config.toml
experts_per_token = 2
d_expert = 352
vocab_size = 8192
positions = "rope"
rope_fraction = 1.0
parallel_block = false
learning_rate = 0.00217
final_lr_fraction = 0.0
batch_tokens = 131072
Below are experts of layer 7 (counted from 0) of a mixture-of-experts language model. Rows are named router (the router's row for the expert), up (a neuron's input weights, with its number) and show model dimensions 0-255. Each number is 500 + 50 x the weight over its row's rms, rounded and kept within 0 to 999. Numbers have three digits each.
After each expert's rows: a language model's description of what the expert responds to. This comes from a sample of Wikipedia text that the model never trained on.

# expert 23
router:520494508487509422451551533436495517516502484542467493608586439422435441520471579445453515517516536497623527457470550438642617521570499517548482417542438525563477500542558501460503452451501477554547538580550556481529568559523602468530519517619440600427470479531518475480502465464477553483547556492444530482436523478474459529471576451442449512507534468481506468531497504539472435529523513455519535427545487487521586529554665498474540461495530494457451516604517534492603454543539539418488589495564471527457533551518534572602571521434525550417539554493477487467475516530567486535504526444463477469484471534484564446458471463527428655495430530478475521475517493306457481426453562547502541476495554541554559420534531471447482497504546500499422493437487470415495604506566475
up2:512468484544554482448535531436569555528501619396521475536560532430468479507504542473583471505449465463499485409417404548563524473491613452468546473500479605539468538498495600421425491386480585463478479435523454439445469396562489545509550537506582630525449486487445482495536488534520593484453471520430485543504471437482471482509607544475485504589540543545521540497482445498557418551566450523495544526523424465435574492513449495514551486407477534500514482483471453586522550584449506495599602382510557471615523513455521566484477409512522512552546471426539530406437532625501570490484523484490544535557500527517516502462484423515441526462436462588509469448531454473457513469401388469576552512434465542475494461578444518461529506561487464549514509472571509420494483566470516
up3:428460543535432482525500516503457429484551547569512536542525465478522476496385424511521490551498489588562567543497479413556449532522471470630526520503564536512454450473463521430528590432457408450520497516419533582530477551627488575543467514562564597510400545496574547402506508527432530532501483475491465427468481544518485459538543458506575544644567476505488473447419574451476525573544479485471431438544498563475541442497579399515434448553518511615413501499453584458579481480573530563517506528464479470469517588531519577553605588475426566477499558498443457550547446517453533442461460495474572554564413568445479464501447439510527475451495476481523472540528554560528407437477473454533462496497506607540557582430576458455509480495434537509475535479511533454457460540543544
up4:517442633485460500480502487501576512491438506569465469580514582431470480472454442426464494525571640471576632552515530491480567466482548517489456525488482534561475467574542418507401442411524413525510515555545588454424536465583521437553514489522484504396505534515471524422547483639449523486474513549468545498487479478517479523546486504527508586488479542511469492449429563567509365544499459479517536513488437520467498553499472493517413447441481571478407454592530491549585522534485517479454514431487518487520440514490465548476506445481472527384442563531510530587476540642497563590475494556560431551572504436552499490517499538504456436480473510530445553492558544565408458503499460516528582492604560544458427426570552508513526551496544387424455460558502497499575506593441518
up5:495504501514478487492504400360494493468479535524468501621490536490567473531510515492563540570424460436479509435534551482512352521509511472509443529548514452507540459452395527450587517502487469462497549460470583519492474513559410492543563510510496582551466528517566470467517471575563458553467514505446505502496455479535558524514496495446484553544567538500390412457527537491494450617496497499494528507533447521464423473483443500411390475431511546549481470510504540557470408469516459452561515518505471509414418453532499487598537442488472449410511502566513471565512475491488477479525416521452568519451451478444559465494429564660617510632535492511509522547538547479455519452536501512462419604637563495502419511531544485500549643381483477490529500441511584531551489614562484
up6:486505585555563541494497484481547538435525488560483467473527521524498505512439573451519565403420416517471488544532596480450442493531479511510466438493517504388490435542549496495477479540459545589494434511490489490417476545477543490474554562497410560470552563535577368487459426451466500509522533519437546513388581513574502455530520499526404624508477459556546559419580517521529575584435540440589515466632455511465522605499427587562471453474456535476531574428488433594525547493534452508495566426503493487491404511448527453512470396493490466472532470493497476445511583499463541501513509495580499491493458426463599498566457493503466489496529514555411580462555542457431460452570449526504548439538527460524466382574423539592582594441556463536534471508399479530486444532491479
up7:448593469511665444480477500441441541431534506473532528569484497455485511487547553529445517528459526453441536440566476496611492603512478467558530490475483476500462482506496467435490545430453523475512584493484547430604401558541558527526523557540518513519555535597575420443497439481521490482501432556606511526571551481397523525481427479429394503427507447476412429529521533569520549465539336523554560414494517458392597530533592482415453523388554491569474528469616540450572460570579539481482528568504421524521443561489489521486500495454474510405600430414596526550518523509555512469490537541428503579515447541523504455439528434543557436482560532481458517521488527498521524500399499524519540588542511457521530448494492459468497529500449448516472463498488474524499544475455478
up8:460531490474517487420468521483516380482441425427518595499407561473576454473573550409557461484540536533535525435620502489541492513558547455527497493511500477477462511531593581454473515557547565560533495556455499426526460576493502532462515495510505602436553447477526432463498407500477477485596434552496465410528537449429503454526485451336494545522451477476445399527621497428474477543491460441483461415501426506545559501523458461626529437464477397413441474535448528502431483496554447500527488469586513487509484482516537504455526438487548508504454456567523520450555569494515479519346455568485411572492494485530516553524507465502532535536473474411512454500551526450476528498560596593515461518401493506481513424511578475550537532501520567535523540590550624573454435476449472
up9:438531403552560548521412472532464470574588531573494551489435548438516531498446512507543441549446482469534419479427580508574328498499515495507520461555501529442480456482447564573545499468458575486402519460518561496480471594473467501429576486578480550441484551552593547512553424565544565487583464579492570353580493500500514561505506516514459529482522530506489482563497526479575523518479519461506451444450540487514494539539539489532479531466565445547504485507551568441432458457524567459530442468487417610498575551469538434547496501499474478387548479471488417433526478557512447511463478611517520474616486573549565524362505503575364518597548516442502465490539482505506519489442444549470571449552501488540402573466518527488543499472499566464509446437436478507522454429519430
Single letters or short consonant clusters beginning a word, after the, a or a line start, as in r-usticated, l-intel, s-ediment, G-olitsyn.

# expert 30
router:507536521417564367481540509424569475563503514496491530496534447434582526544528508458506530403452528570550472450511473432578500503494485562513490408470431568474440421578474468472509569500525491569501406490476532450459560486590510481626552472592505539506478429513532535507597466467423541519545561516540568515497540557510487525536512509431526437534536424516598460463512410554526453547577440415505469520549425406490529547538646468476608486434540497458538513499569452590579488573451463514544554457478484535519550483523468572533488502435405517458523565435456507498548562560560560496451478549478419583478468498518574521417508474476438579594481474468549499446522436372464541378499516561557532485501526556556542467570509527546530499501552450536476545443546537456532558547551489
up1:498510504535526467509580520425487528442474460555558532580620455479537463472426478596541444437500553521544427559493432523482547574457596477507457513453478546525558374419452500453528496468475464465485602462495562486487503564462493559514490552501522506475562570547477588501495429490503499500434518583496456481523576574451503521569537493527524523506475471493552427558507494476444511461546496523409544515481532486386522483454472400420464467466486564484429501546524442561480391567492483580567498533487487522500513517512367507434472475521482668504462521571414443461520457494503481434604453484435512441489475550455492501545500369540573458444501493432579522632525411528368558519435483432543417511595449551485478531503547380487516521482430478514465516529421493465496501524496427
up2:506545502506464496428477442535535559552497507433454454520533488585432559607535494469448474546446517592519529452521429448441505428486458497452532422536484452503485432535467559414424423463442523510409543495495560510381611543428504482463583565526465536410499417488589581436503469489468502519516517584437523431551533554514545533544548581472495479552555529472494468557512517516521582451533553421501485552490471432529417628569543516486540459525476537499490528490511433601451466570576494493608517502584507435553521453509441518531505549541435545478496454435502585476476477550554491484412559521509545517475455530479451551535509433511511588476467392475491442523486618483538470433410463450594547441518499479510583485498430461501590550573579615475533514444517486410519412443478452
up3:559523454479481418520501619423589558536473461457503543515468541499528510500464531390552373463472495523525538489480430444531467488431581370506482598481649578494507407567475515547422480447501486500537527518465518531434465664432515494413594519496591499584506471495543525455573517497489417594608583488468519512518521497508483510529512531522458428512583406539556482418482596505496476516536556555460519498444467521485456498586477577558416539484450542419454460489535395504431548500533465523578429452510455556531550481433431516502484436522487493489443486503436450488569512503588491507550455595539573543502463566557461443471526367539470551478426482445457527469534460471433454540547524500485512511452527541538532479507628498526501555527515519490513475451484462470542445445455512
up4:554541441532532477552460491472443494570422462464477536555532474516541501508481500492476496402537472540502528411543531488560530455532519390534534471430429535526444511460470568498440503534477476562435493583437444457506458504463531615563543557537603611514602494485539457540483581506477587403509455549507442477444515460553529539432548480480463459427528512518473589485611489405438426480459426532420498529590599431429490475539561538497502514500642517512464552490579492552549410514484507544609526417419449551498423475510481471504518557470450544480575473498442452373425550508494568478437552449535522435408497560481518422513474411504404545518492484477449558433474519506465462508385467451542518520547508473521519373595504541482450534461512464490486548469549493475492503454456425
up5:492510485528531531469561452433586508442515509486563428483595507501490433561535504586436491497461423446568496457492488550482434447541538529517434531530450551533443543520521525508398498365497489485477446509439541484464488528490518511597521590514447560489422488574483486496599434507446506512463431401481504512555468508509419459507520545591425561486533599515430432509438489502380445541587442482552480441537471524496526590486574455545503460478469528491492450500535455555461496449502461538613583373502490572441482600553461495559426398524499482482455413600496433419504610552529481450567555541585410529434448504597531622482539537523513530493447489473512474587608484519520401577568514465516480554543475462531558502546476472486523470409502501491554500515439546460477517494528528
up6:510461544493504448486586468497490489499542547499452567545552426529396509610484504506574419499522565489562529412510499434454506518513507569461482589450502548466434469420598545523465521542506492585497441461504455542451505470533521528520517555521433540542507531486476393535651454464470503539513565520502529496519603438468467479557492610473590487609597388492578502471447414504518533516581486446465465437447548454505560472503555536456446451516501484423511540435397465511493435522483415478586582459517546486533401482501495497589449415478523528488582511413481466407481554549525489448530490511439438568504443466481525556611479486479482536563469387489510546482519529446393539450490559533547512386412539449472490435516544531557560527532584511552461569546486448505540520457589488
up7:582522471530520476481493522393524566527495543561518552587560510457521511553448461471463438471404428474535461524550466511580517478461551399519474532497580597501445441563508470514423551460607515528435460513448509507516468517531601454545514472505481522552514549493567461398523489511430536561546474573499546532523462488569534521496613562519451455444600475544531519460492550581533450531535456544514583467504518508479462416543590435465523406443558578591515507486481439511496468497450378525654462477461492543513508511473523610516494545538472515477543551547466466339510488547456530478455449472495515490524560543470500550461537474522444579444528487460466569445482451535476487528542549452598495438492468530533566565585443412543602527542493421431484604552507595481531573507392512
up8:507426510548535400369467516433434456474569556534474440492512540493487506551509537508484476449525549428578499627560539409551489458515550507481526504515404484532437460535523405497547483480478586559530518546496460503482602498465592596530419518494505485465505608608568480528561381555550549391407494465440542575451606545554516561564518530424455510460436514488439532571522528438610490451552548456536528512524573436454518411477543440524553517454533483444566520520504538472506558538549532490432577454447524535536515504531485509639484480477482446517418568506457458549507480462457489596466559556578508565555491486475550494497494485523528469498464513542538547490579527479496539341484434490476489484445465509499507393482425522460480559529570437590576470470457538496469536543515472
Word-initial prefixes such as re, un, sub, inter, slashes, quote marks, and fragments of chemical formulas, IPA and URLs.

# expert 28
router:493523581430555468489508465389512476607543535520494506519490562519480498554489549525515490520461477456524454536469567496612493507548445464578475470572477443471431518568560560399473497441554564537565469543483576475539527559501542575489577561658565529468472494591516521441518420400431608481578478536504447515434590616482408518491500497490497540499522453541508494446479471579568468496524559486547563533567480446534607559533608531526512422488542555450438436477528465532569488501489488418474504502542392476447537484592379608579588507476479510471520486514606490472525537585527492539426542472491473545487509542517538531494434497576427554551475495424603481526554546447449542451420496488510454498488543525514455472552523486411550478479548515509573518502544515457596484590540515
up1:464497544400464383493506513493457567519548547495524500546468553496472519549539520537491534485536606438499456527598519549514390502472458528526471522575532463573464434534548488514461494430428486499442514553384516491546562494508435488553528599523561529456467512561474475443527433482465551563492550448396483513460535586485463591502440446444384538475531507554535490511549402539495531446518559525521575419415515534580518552495651460507545452508533491450445395530461613450505515506517546519509564534442529588533396530564468603595556516465457503441490508458531451481493541605546505456493571492420571544513470491464529528476460487506469575545562513486527508486557501433375523541453532472460634493500523496483429505421615495492539520504452495445447554516479477360543443514532494
up2:574535445560548551496508515494420485530459472538479501457458467382400536504536566444425441484585552527512484515469500470486590461453484381526533475452495476537444489530475457485520563470611477483485468506483521448466429555515560484517522541488565488435470404466520459486516430495514441513570483593515489513593561505501472534434537574365531526617508464520452540525504513461524500527455565444495478457509565469437454507526530544586482507355498431527411542506579493496560596468441497411552442496483479453431491511510469596541462479492407575448553425521485538415512619566574480454484481493568490585556530483439496390490525497483512540482581496450462482517564512564547507507551573542617482525593430588586461478450517493485643510528538577514479605456518535531526494490448507
up3:502537489540534337484487501433487540464501541491481509494551535479469434514577596545574383463522421458539525541500490532521478496561523481453514489557497505482523488483579568565446522393580510558504493512520510492384507591589533500475597459547581531577431466616491477417548431481437462537484448496518563503454522448527464465437469519547530572466459472554552562590493504608418440450493497472537587519510440436500483565474442522481499486497497554442453384464425497413561571505631525462517643438506456527515463577582514493534462483495605478469484514429536591398554550525470463460536546521488567502501492523613509518432422451517489531463515539528475525417591571418492544518453519529447492445483453553531442456524498454441521439531505455551431519529581502550484529520542513
up4:504526473431473497446544480416501468405560463390461513521462433499461465503486485508587502425511489475559503464509632518487504426514589468613469504555445511412458395429428480461537529562435474538517457510481453503479481561553552640556501519516431479455524574562511504581481434537452528480545491438435532556486483483507498537499364488430490469384564503567482574494523425469411574570497504497556411456460584470486451536523560523511526516481390472445620515552492460487531433519500525607483446461421492469500526648490440556522508492498498471580549514436467418517499496565459477566528511513469471445531459544447490502517540461473499557496519490549619573558511518400477513504414504471572576570434460540541520534490469514594509568598589460502550457488520511522491567547489512
up5:539539476488556402482477483492395578611483470476598483516545507513482485562495538474450431570542469428481540434536451444464499456572492500535388450587503505450396444516631563483492550437510446507529549528470539499590497518494565566572444477509498554491531565542513588558465459514489550571533495561432442486478475573459597488575452533376497438552567466565431564502505557514547512460545504572590518514524505489558504458527581407388474509520547423497414556526559585488546525475431565418457622524510536539476553514542543532485497426507517523409499475597545496550545514425477527515498506494550546516578493447482483434552563435548516498503537517408459554558587503429488540454497489511532507430424536604556554505455528494549480531497498457418479496513497534359529536543535507
up6:477454528442537572446538446427511502481617578552432497528570501428473496561464463459593497483482493454490492563495485442567544525427450478557453415531522497460474488466522424485526514516485495512481575540449514481509398423539587503567526545521467474493472498527529537442532475485468554562607513569561407528372490489506431522485517527556531517507426501539492459539510479452515556551549502494523564553570557539542595400549459490465533518375486487575500437463537524538526552524557464540493413461437575449588521574548426531511566527470473536427539566501577481451535518541458576479488357506562570450543525515447436472552496509559492536434591521498575482480520516525478571417580574489469555532528488656486455604495610403520554466508523473533436505450565454540482547590525430
up7:520484476507478493451453500523589506547471571548541554511484485455502445543520564552460557484418547451517528499577540467516473541605490451525446495539540490580455482568493564554423495429578467501509544489501533515508418485573559557563553603519535471357559566436492441505506412473504584581524410582488588500468527510438424415518447450471465550456460474527484492489487517543496477498439517494534632486566509454461509577506527464537489450376490504569406518606449424568558524459564455519544467501450521511388448513475400496442495516455489517423509558545501435553493500481489520386549514479471589542382495572494559553461461537497532433480579516571486484557545528408492498446585449478528529543576422480473480528486474450504636570463479404458531434431543493524448534531455541
up8:566538439411437555510609469418461479518487512494515503446466437427449453568444544554438527466568509615493414556527452473452566444585475442513489485480460456531461445519459484490449576521576458481507460470515489515521647464519519452472561509520589506537556566513471454548498507575384536476537451525551594492534514516475463479487480505496500451536442549564488551510504524503531475598452469426555523474487532464453525639575457556488558470363476488427571487438493501511560528472525486536539511531454481468506506501508457577501451549525534532572513432528483480480398492579526509459590479512583438568399468518521466424566537571574533527520449444506456538519489535495442500500459556620549599418456476598472515595456500517482540486506640399492499504390558580555424516495507498
Digits in years, clock times and table figures, such as 1998, –201, :00, 22:56, and dates in lists.

# expert 1
router:478504523546527405430484550471454477529561507519536450577548508537570490581452533409582485449431474515650439501497529402574500485521512464511461451475441573485438385532505461468464530548504516588490469584544545538497558484570499540508507602615503568515607450523603443522597457462519532582571502547495512438493568507475362523536504484490495501528539404517462457524561574549472452527590507413464568514584432495483482521528503519472526530488552500485467483539490560469534480491462430450486486489505469392494514510454425547590596525447463525492428525546414474453563484509596543513423573570539533529523444539472492480515466477620453611602488485403549589543571490467532554439496506523462512491529507540534452457595541515475525546494549435485458625486468459499473526533509475
up1:533450525500552477522458420495476532532586482564460563516441569525475537498455496541527501577576460580515387363476552452512445556593402505441469490544482532470504487488555458535404513460458497492469525556558514479432437589555466437458484593533559547433522453522521514414586541596458498527540461476484522519529541519509451568508421466454508431584543480534530398497397506517539520520573517523405596488517492421595485543471506487394486541498478478425400518546545535414530503526548499451449450498554490573461508521441500593538466464449569541539459486474494526504478529581586519510494536396453464532494502603612487471518459569580517471520401486538631541450431469383510564533454541498503433485549473505486464483482470401521518571506584456519493493443570488470488599506494461
up2:457470527468592524504604510486504471592518539515499620445462469474460587558521531438384487552466572437583457524476550398587558489499419459438435517539427477541410555560563459464469428430505483453524462492414516506528501545518498452532487513563551553592578480490526423514482482491443457458505498480596563530442501572570428512445476573504570409488539460572574545453540463530522484469494611402503440540554402503553558561478518505533534484489492462544413457450564536462566484529521556509592500597484466444460575492527528461550494549493433567437464445522520440558494485541531555500496547536497523536572478501426428486470472524544480442517478560498543513445497437477532591494496531551516549452538453449630452525540568417509642512521506464552484534511481479601472446561603503
up3:389494585504564538545533544505561502490516550482472504551595572535571534505462551453438545494546548517449484538610523509498488552592436466583579508520527551540536511556455495520459559499516507473498564508502511539462456448551485513473474514569550474494478514557534456491456506390474566598479562584539453483537550414496451584528440477476515508531558523519495477501505533521518461604492457464608557455574512421489498585514497494527508459542485546545457494402453531431571417548556392545446523505451533505457529570553501553533525550432559656590465507533440502473477559575540518437538464605485661639444487456589407448560464557548496486505560498517558571449530478474508454495501520503476479534526603510513398457542555480544453523485573559506513460501473494406568555589515541
up4:517566536538551511477540495425512438546432499556598443583480443533469468463536535463454508515520419493514555399533520504463537525604485493554465591505496489409530456512437591493484522515501432372465427420426573534368500566508539487579513478549496543551465476538562465491569489453468495485479464553561454473470620511493463555450528458451504523517493515508467489534443407493534418500528458438573528452463545496513462606480443464490507478486398444457548533498524496526549481469547433474606466488510451458504409603508459493456555446553478592500515500451461481515584588496505466512521465494589513575452441550440561558491554562643471495559492508422472586482526499525495460493578507508641467551430489463515454532551504377576558521449492534505468587533478456400558581531509431
up5:508566433462460518513581440522478382438481523505501586555463416581439488480421534520482499495606548527499547483558492525506513436549559548546559519548464542511501438492461480492458507529432403501536524502498452556385475487584446400557567540549536469461459442460591494493479424565499588501576526414470502474534525607462514543563453474462555487519483485445488513518575518486524467539509595523512454583494532539501522496480530498543592519453491518397486501504447469575560447474546477477527425514552452443408483507439365499459644479445440558619521420496516560435453502510504528478456437449523477391504433506517520611481466463482548544484579438493519479514540495508486438467566388509590465576496461526453449591495424547489544464516554546486503532566528441493588528524370453
up6:528460489481544468493488503400575577522504477438519582554442503515510500461491474479587536411515472468464480510618472419583550475458493469511476538505546459505476483512540486406475572483485477562446602499494514462571427469401486450517525558552512516391497532533509563500584421503524493595548448511457425432436391490455497520575537451440502506524461515496445439500523512528474467489480494466473524504542577471492466636595525483476507492466504559502499412475609476466499483511539385579538572432485498493630500449472437594462570442421526551536463563495445430544496481581478551469436511429453536498468394434456396532514479436524560483591467508485521504574540504422484440516482511540529491514532521536537370405542541483499507588411480595535592446536494503421483448560597477
up7:499503506444554381516495519447564466439529480452583453529519423481575520532489522552465627398468499482442474549477542522483498422527470482481521495493558521507430470431400497465477522476423550475528513543563549555571432549535546478503477541537481609526497445542542449539560455537530548501472471648477518408508537525498478520521459529402480460531502469528390504509537529493498566625462528569490551531358453543533492645569428539545569434492512513390463555456505594445440491526535505509458553411465525487459565551535537485495530517387464432518510465562533449471450563599567548453476487552526428524469515464444482490451452552572512430504556591428476586471481520419549504490511576453523505523535453529523500415529539447372432474447486432538535481440470526496564522514488425
up8:454512497426576507435445395471378458577572616435476458504461528471504489509540563559465505489518467478516482504545496585531502487514462504551519478455508445438529479588461428418515564363631527437551406521441507491574505499503484455461507586526515578556475484457463472459492534488475474534489555546464493564489523550548444507419509458477548474451535433602490505459496461526453512478470457487482525467457514599496551559524592461514485484560391483517468642431483589513532509432565579537532434493459517405399469431664529522486506544534458469518555499525523450467463547514576565458550520500529550523509434507446479489490525539616432536589480510505583569533521533511507420510450579495465493461489519561432472470553540570472487457507620464488449591501528447584493530471471398
Plural endings and plural nouns or pronouns in infoboxes, table headers and prose, such as Teams, members, they, Votes.

# expert 24
router:515502455443558434430547504444479471556515538533511476500510574442520409613507500534521455464503492534660506550424505475634532419505511541484486472477419555454461403559509531492414513424564526544495477542450574460476471536516529559521579619613551530410483461582552470455577438532540548516499472536419529469425521469557412568458560531485491476538452437468417517503552510479539468482564517355450534414572457558420500493524513447504491457481438507474416463574560560548483427553496395465573494425585460509495504551502433495522534490492462544459491547568522532490471588589487529450478487482451469545540459507582528510544500492547483576587496390487524588520563486516389519425471436532541480499528531520566439475537580447512543500500565479459448558474547502484560546543479470
up1:450579517555472528537541509505490529517519565504491490486435491458447464525509466555501571567581521495428373455508548536620459514512572530540552499671554513550376592526514503456584376436577488514388512524416530502490459521375584507456617458510439466452452489540430485437496422522519483403461579433542459510477542540504480455554536542507544538440526500467443497408442476502573456507471454475451489480494554472431518538536576446441527464522497509472571519569573369584617515606511416433543508466467510485529487485525437520558559477472458553505564531447565444418432506574506485502493468464451535562438491551517510508548570565483508500497503472472547448532487453513490445462448573507462478525475462522526468463405575524406433504533480436482482497485517404479512435515465511
up2:468489502521359471462482571523420502561592450454528427508439546501509569492515519469519520536463559550512511515498468476556410505427545557477508549491437535538514441513510469440517483556438455408560443570505512513512478453501564503514608523551427507534496539510465632519578521486559434502610526516580492441532528564537476553530485545516534564486566569464512399418604452566500468532512431489457470513479451481497533570547561542486497509488601569568431524494518531587557476424480492411532515455443395377522458502510523487576559532399580498431507505467506607540457514523530597593483505481589471518481476478507420491447490526508522461413613502503458504504543469484400485462438497525585472517558589509604508505473519536558466486551429565477496378590537469428488420541506480
up3:550564452495440464508559539455394454469444443485478407441510464538551405444500496464495521380506601564565451470435624501438516520572509510553462520534442514427460503555572414262598524407414531527468540451488493483474540479511537577650432573539518500451502444517493516554493475453521541523534499507526477510530472488524551482551566519433482500543462465582504467515473565511527471458573567453481497555567552478442551527536525456532475528429510531482450443454539491542504455529420546454499524444404428524451549568528444496516491474488468529537475471501465535447478552456486635435483463501401500532473508546553492418537523398594553566475471559504511557531520443524444456568419437464528441573551601573553456501486550464456551470482545529563523534507516507502519525515483486
up4:475554515468500494495617474455437464498446478534493490487520506549580488532566473511561586492410486471497573537500545553526482515484459591489535520477453541496507504540566433381499374410453488461481433496409458562488542513530474533611461521533504476448533378538628537537452379540530460491545499540573420503448477521480550563548522482448478517610525449513436511486508523541512463470508515549578548434414470461454533495546552428536471440541545492490457451534424415522537516529489476510537469518570478587471572395511499554492427567511505479561522447434528456382586593576457532552532469449446475449490469581431398573488494476520507512568604481476495557455459572533525422439441471442521531385517577529545488514488528487426486457501476498513559446558454401390540438534502483
up5:445504464394494462544522483463431417507502389473485484595493543486507366515456469577519457470523495460448588593538461499543544486522540456534412544515571494469524366497444490531554534537496482540560435440509533453447574614483576500444597618533487469453466453530574544409524449514448588496547542555429493421550498519532589563456460481602536576513398552505468486455550452489536575490530490437570512490475520523428458547573457510489471466434469450529503462502527459460512485565479491496452594489620487424513451534521473520458473590513558513454465556519472541475545539459492522518469426492509518582464410512607566461552457619549505473552457495383405544496531417450433470479561505592417502503535509551463483531538522490537543577475514528551522524552470488506521579490465447
up6:426539552510533467481479547393563480506618564481504508555552532521556430511452474488471442451589480540509485507562561510477574545465512410481464519440423499564405486462526468459469490554452429530494472436431386510599496511549429415497505526504499594477478552519468387434553521526539539510530522519499518454575484516440500565498571548453502501526503552467449439490532449538509498519466473541517476388438522502496487463538559436454444509517562487455444476390400529557522500564458472546607500380552449511568497473535429530568459435572319484411474419488416539512496606551577521526527432482486456478576511462573486557523597416455477489567459512502480505614542430527429486555489519506476439446411465553489587447475553513526546423535495510525550462493539489519492523581476481
up7:420578524449506513462433457413435484493559539541524430567485556503520568572537574512579440492525598566512519563545550508510444553567526563482511419544591517528441497596469587527486494514565441521537417550538452546507475524552604506477452570625547524589529504583494621547568436482554520504545520471493536507455540551432499488561521518478473456471527593513462521524495526481586466576469507510479414471430529498582520481536500503516512430529444520433523493579405464463535446530435437593551482473609484455527466516495530462509497527461500497540441504583567435526496418451389449483389494555500401594562415458418477488538565532561445546449452505456571493463554484496531502517527497496526435472488495526508565545546561546460541487481494455471499480447374583537434465563561401
up8:513483530513479461524499504517434472497495561474432546461529439427541534452557469537520552493486440538560583430465477530504552531511465581492518409606553432423550467497495435446448457553469498538533417547451569488496424529586417534508475544519556454515513417437462425464529454498562479573529443540577502456570542447491500530440581443478455537454530537517464447529572432476522401476528531422520498513564449537540503508466535458477408549444609565494427453561556548527500462553520407340542455529602534477520518402503413525533489533452502483526585515428570516452500499529429479518454455495514495455439499590604486523499448475623518503468481463484610562540558573524441479454484519533447470433457616501557451500547611575498495441502554463422450493527587572472479503434451453
Noun suffixes like -ation, -ment, -ity, table header separators after Event or Election, and election words like Party.

# expert 25
router:484552586451599467458542494478424508591573494521580572576537505471480502572431565543427499467474527633517517458450547478562548526522503482570524475574481519535453504545552552407539483486552570508525513515436563478512578517448552606541491503632536560445513385521472439458522451440373499443562451486549466483484605610488482532465570546380446522483534515553541472398539478487563465585535474456497529454526438469489550580515581461475505427484480530517488472452559506472578420493491425411497536516584480464453496534527468529567565520414512556431507470566574486465542561485527513535489487523554465561492422504445525501385509543544415612530422556391542449501541529454497492479440505542563525535539557528556475485513545492471504531552481518432476527442526533419474523502565432
up1:430469450424486491376587528533404498493546534509554534499539585419593560559439481496499495408467578421627507452502525550542558505497572606625484441556537468467544497542492545507513555529478523567534485449519572463449467534500551542462553556566413459471561515521587533434595423505504459474594564607524553420541519527667495564530474385428432484462429521533482484506571440513514509605464523392479516414400498520468506612531600548475495487468538468468515465464435529476490494480581457581470512529501436520463546476623535519551499555461513508525472525576497490520508453516507567471512510475495497490466509496496491542506568516465377620469550507493545516503496493455472540481505476537460560507482551518458496488467481568480505507567450496499566398569466548494562492472512516
up2:439484495520505488499455686519486418599586560557454602519482560439475422530578553515524538556517558441494482499534536503537502393578551546551527470475565555528499551444507471470433521451458480479466470583540443511425562500529551546566506450521497492546540489494463466380477445521482586641515573479493515467480482483440489473426479518486409385575547432547493477459591389477557521520593559550501478420512442495491510566510565470502476568547457536559483497479565580407497527548544482519485581478500506511491479539537509526533564514426431447470512453490477396452460554576482513522409482540492583581497515490567513512480584541529527508423474497560389517511559537427393560503504562554576492488494505568485499488483587496450458558554520436471541557447564475436548412496506513
up3:538531408591511461514580440538433443481588507443561505593519501427495560543536480467499371508450543425468450622556546499441495447686519553475525541495405533464407493512568533424488533421429421488483542565445490449447519471460400558491597485547426527406503519477522548438546548472528473540604491515465433495489515451557477536361443508453524422561524480512459453530436524506442503431557457553468553524610456460444415525535589498558513500539550485455445545461525578497503512490563493458583536508495529532512547479475516551484454504399531547457466535513515539579476493480430496452520530436452443478517510569469582559502527458506455484456501571543541502471493426523489489396535501489558529485502431502484566510532466545459469487563642514518498488437481553469495486521568397
up4:485478445408504424443547578504465473527541507524602560641494465530575506604492596460472481503494537456518431536486489358518493521514537497513469450560540536460526470543504511521349572506546493460497481560474519520507500560523513596487483573553556533527513448649549468559504411425462496525481442615463518458419560486480504600482439500552438523510507420436520401466435634545481493523450510472523458457547463539536475501447537356512534471513433474503441457514482540454453427506514451487478532432547529536519443441534491477503422503473455526454453571585492488408484576536523487487471475511569522576532552450462433491521593534505409559596586517496458529501559542482545565463539562513483586512507531491521553560458535435459558470472532479454503532526431430454561536464538386
up5:507476509497492412566616441438504548528381488506508442506486418615540478499453443514486498458564509450517607500562567494495523561527527511557516497515481492502472534595522494450483451485402515410590453488519518451437493508514526455471488466560487618538510507552482532583512513460481508557599467497416586461461498530570507552440575509573530471532547481561522507537546575538561427625540612490607537534526382477520535578544473526473577503570531493430518531572522528492551549587506427516443552435578482481507509485514523510526508604605505429432478552475524493540496525477449552506488481496472541605556398527432547436499559522540558466467487504494467485573605530494419560506412454595541462465495543511477498530473561430411525527437545468487475472463470482582419446427412442
up6:526572568475499502438482518440483455553630459561614483493529494533500379595472564562535485436462475467540506542443468396443531480512459519462500517579496581481380446580481551513503505454402525513568476499495525447501638422547515505377443530558500541563582534540566499521530467457468570492485444561448536533581462545507540524599518541411451442523497524464538417536517519441488376638482492489518503573530463454544530537496464550465522463564550494522491536474432521523562491564556534469482545447518512518506476554599549530559510497478425518479425597576586516506408463531437553559561476596480474474446482473426514553572481488484499445483469516534525581525547474546480443397518476450485470494521502487577586556423518556557438555516442483425491439518488519554478522485592458
up7:476572549480448446435434494493529544555591475552503561611572464482532455594477474508539515451497501485639491561436361514488487423501494528458498537527470534511457418551450377534497491461426556486525441560515533451515595440503583455510621568582570468562563467537487517478500531546524497450512517484485454494489497505510376482508491524571554522473536475497497473413626449549454516544455512464536482551584547552430440514437538567563536511554544542513503443438499436536555467439442500530479488392437472539492438500552558481629604477491541450473493500489512559517493527493526475501574551447608497525552447491449444407477468531535446488518480432459480508532475396396478487496565451483514552485554523549566498504582514551444575557532563542474547475431405543475540390563535485
up8:529517514513547471521386369487542542491585474473538474491470446427509492574540511557542509565472575432481508438480493449521364575515578450514419497589363541495416469571463536519581493420457527484464482523506469472503613547487549474518391517512428601481446517548482550603553487461459526578595532536591509530383556578467503558562557490477527474523520458479549534515555424507511478576531432491506525468490508484522379563519503474424464513460532573492497538469490491508565504489448465461547466538520377452582499597511515577448506521450490450460510502448545443495466522489455534477429484556431497581385404478482486530469522516425446526461446531522449491484480441529486508474345527452508484525449475539479495565532537498445429583598474392519458514419494509466533536504490465
Pipe separators, decimals and score halves in stats tables, plus small number words such as two, three, few, km.